Below are experts of layer 8 (counted from 0) of a mixture-of-experts language model. Rows are named router (the router's row for the expert), gate (a neuron's input weights, with its number), up (a neuron's input weights, with its number) and show model dimensions 0-255. Each number is 128 + 24 x the weight over its row's rms, rounded and kept within 0 to 255. Numbers have three digits each.
Before each expert's rows: a language model's description of what the expert responds to. This comes from a sample of Wikipedia text that the model never trained on.

# expert 0
What it handles: Middle and end fragments of proper names, especially foreign personal and place names, such as Mal-col-m, Ar-um-ugam, Bur-k-ina, Tur-key.
router:127111106096129127107180115160105138126130167112150111135127105135120138131124104154147140142118105113083124096117128160131146168136097138129165135141124160144146198114108138138130151105134123136157106128114151079123101143128134149126087124136113109163147111096142118143103141157141116107152180113106097112094112106060164151144128118151142153138122148165140128121150158130127068100119075148136118121168163120108105148143105090139116145104116142119134160171131060134131110124182107174148111121143110099135119142181153140129128121138088104123142110129147143111111119120148110177123160113112124148132114143116124168159074126122157103159134127112134114100143116122143123188136186118123188111143111117127092111128178163086134127111094126141075134143136076168140140150108109
gate1:071100128106124112088118121125122133142123110098126094154136149146126143110126103079140115154137102136100103092104105096126143067100114135149103095134104134116149115086126137107157127127157088091118104130134118113151154096121109152094133116104136176083139094134131160118110144118112144182189123141137136114113133131141126113110104149167121091153119070127132116136144112102157057145119138113133133115134137109173153153094145175108136125169167140149131148134153117097122149132104141155112100152153086077161100107117127119076113160141138118103118137059142145114122115166129131094121142117146100168118171179166133117142113073147133119109091109127096144111141161137143134109079099140120128136152147132148129099145122126147145124162095149162133117140146128137131101173134156
up1:099108133129087061112125130143097134073114093140163138096120127141111183129149119140118138144111119138156124137161120100152133065121116090136148150102124136110147109116109111138103110103163143096164090125135139068130168103149135149114118107166091144134127151153100122106167094112137101160116093116121105112154116136109124119130135163121123099109125090140132101115121091072146104120113168111082165154150102145130129134108106199154159143117147158165130154134149140085065141133131138187135094141158104097149098098110153140094097177124110137122148128102110129148130132151132140108099152118130130147109160118133126130091093120138142158160148127107108105152123132130160110088093090157100130132109123158128121097145090107124158106109122117131118109137146069143108110109130157
gate2:161142096119134131176127150170166110140136100118134129116119122148142102109138127114138094153129129112098157153180146118142138152133149143142099099150097121147140170111135119112162134101084138113099115130132107123141114108113137148122119121144126172166137100154086127145136100137106091134076143082145107147123105109089126188130103139127105161074100140118118147137115116141131158131136145107141107113112157154163124150166135114144097125148172110142092128155119076111121128105123124099107115135185138160162135094116113031140190149112096123115118123117161106088197110136146114154129128137135122115146154167156119152134110093139144080104175112123087134123140159124149103143131104106144128142114160098143099127126163148129097088113092126117153128136138100132122151124152075
up2:129124143131119113152103153098134156140115164083154082103146131146172136160114127118116116176089122105126168153102133165143122142148108112128067166153098100170129128124152168112137112107099125127149104096139182139165155127123156059095134148136098119178156135113143157190135120159128088156101139105125090125137145152085133112163109095139113163126117110128150162143144148129111167110189132123102128123114096104119133101101115118142134101136091086092145108143155127100117142125109118186115105099160130135130139080139157112104148104105150140103129114094122129114113124131102113131174073168119124144128120101156154127135144080164116119144156101099156116144151106146130116144132116098130131079130113127129134133141142127129120158095161107109156087171124148115137117103145119
gate3:091158163121115157098128164110125110131120164112165148103167099137156124166121096152101134132082097119101139138128158146119127127095100128138118125134117153172136139134143136092138125127094136128113146175167142130145110132179094139139093105150092132147112106163134111105098088110081138123157109115090096131147112150141114158130118147120132098130123121131106119158151117122105099126151074098121156131114122173101108126132154137140172121134113047160153125126131122110127108138104101119091175102152122114165096102095159112155150176147126106140137112128118143135181113081121130128106090155073168104134115089121088137165119120156135136118153103119089140164152149133102149128168150079118110092143130147136082117089155131157104117107158115085136145111116143116124121149126084
up3:126147156140157115114119129087111106138150116103185107106141124112120097124119062127102133121121110123134154139076104173127125121109109150071132121146107129153158107154132106146125107105115128133101121156149095115119128116180137089126092114130099126135139151115126083091087112127105155091124099154104125149138095103086095126181146109139115106120065116162079152164114162124186095138120099089101146084126148150124114115095120145109145121142107107109133104133089117110129122156088159103138151089154087123148156091105145138127146142142147113153156114132100107124109128168154161161115131154125108125162130120147116115136122134130126126129116101097082141117149121116103156126103111116091108127180084140107140149110122163144104132140062113119178158164104149110142133172124147
gate4:127111174144117121049119126097150132093127100165118135156111157132112139128162123168147131120122116134123084138113124112128138084137128155097133135148158109127136096112130109170129155131149116117102106145128134109126090147122097140118149057127075114111085150145069169132106151131146147143090130102143123114131135107123077155110179124126139095154081139112107135107138106151130096112141156080145128184141128138150144119115092063154135164120118142142128131142146096084094131123129119107095099122140126108133076138163123137126106142148127145112148056129122107119116113151105135115128138103149098135131111176170102095102100171088160129150129157127153154118166133120125140128112161132153110139096094145113104095114094161170148144108099129131156130112115160118154126140165109
up4:107130156111135119102131149125096112137112166116112166166136105128111090111141127076108137106105135134099103141151109145113116117139124163090103129163119117170117117107127115088096174171150138135064130128132160084102122133164134157104112087104127135092091096118116132096108125164099146112076135098117136133160103123139084123142145121120121108160092153114090116101156132153100131133162150125112123141118135120150139127147117110158128153120123114141144147151132099101083145134136068143124154108158109124154092126163139127135120112121106146094133121152126093115105124123122136147157135109165120090130127111120094110100134140124172131117118134118164151120184109112154159164101149171170146134160092147148173101116146145148171171168126130080148158171070147141083125137183118
gate5:159193089113106102149131166067160159128125171125108100132128145101161132144114116098134129096106114139093126090091134110146130132089108132096137119145101116096126114145142109125136121119155103121115115160090132111129122091141179130151124190151120153131159116143122111125155113121170124109113107156146078174122117114121125117126148159122139135132123094108144117150113175138138149103141120143125113158159119107103131119090125140177102100160141165123132160117133134082126139127071133183132095100171159114122132124130129137160130106117101143090127147170118128139146125086138156135132124146187106091097147133118103095102154126132118089128085147128085142127121155136120138093155112074137131104114093200124142122164104133145146180095106130122128132088159158088127135138142108
up5:147145111118096144120141155122102133120084102113129098105085154128165120120135116102140151122061157178122076168093111138136154112125140114155161108130139129151118119112144130166165101127169121099117137175087183122145070140131162088127166127128102088127132120138087155106127129112136116119091160118127101125125128117128136117130158162113123140122079103146133135130118127172121100110129132151139140136114124101153128071112113127123139118137111131109129174131135137107122138143142128109150125167120095080096101124129166144145137042148082145059081119132105137120134127130134151153096113115142151134096136117154081152124142078101104105138132126113143146129130173130104144113116084146109144129153090130076128129081127122129091164143125142150095150094140141142170132121152156
gate6:124123120108050135150138137146135099125085160148121144156122114134128143115119133127161146133152145096132131118161170107128126102131123118119109060130091151141132144124120127139151193095107139172155115116121177100129141119097142141117107126110126150165133134138102134126137094124118079119176131149149078179074126130107144101123125107154111134173093129102123124104131135127113190109072142158092137123164110133147117122204151146148159107128126140126109154137136109157109131131102095167130102144121127120139104110144179100168161122145157137125101129152129136120127112144101129136134145113154128110141158109162093133133132124099156096085123102135203132081164128135128167124146130114148117140112132094110139140108142079100123124102151131085121103107121123106130124115065084
up6:083109078090159132100168125125141155170155127152111150090136088142123120134128129091139162111166133097117136119152154094134137121150122142146154162136153094121112111153133115137113099117095138108129148115120118097102136117137172143170185142148134147131103108089111154117069139153127122126139132143096095165133141150088140142124108195141097158114106144118098154171055172109094116120182103133098134120110143097149157111126109146164083099133143103111139137171130170127125114142127114119140127101130097160137098117124184091110077112111137101122107120151104116171121133083142112152134107125185132129146121147094116127181091152097120137105110123128173128079125133130156119111142123148119148136073132132125161123148122124125143124103124166146101139107120124116141136118145106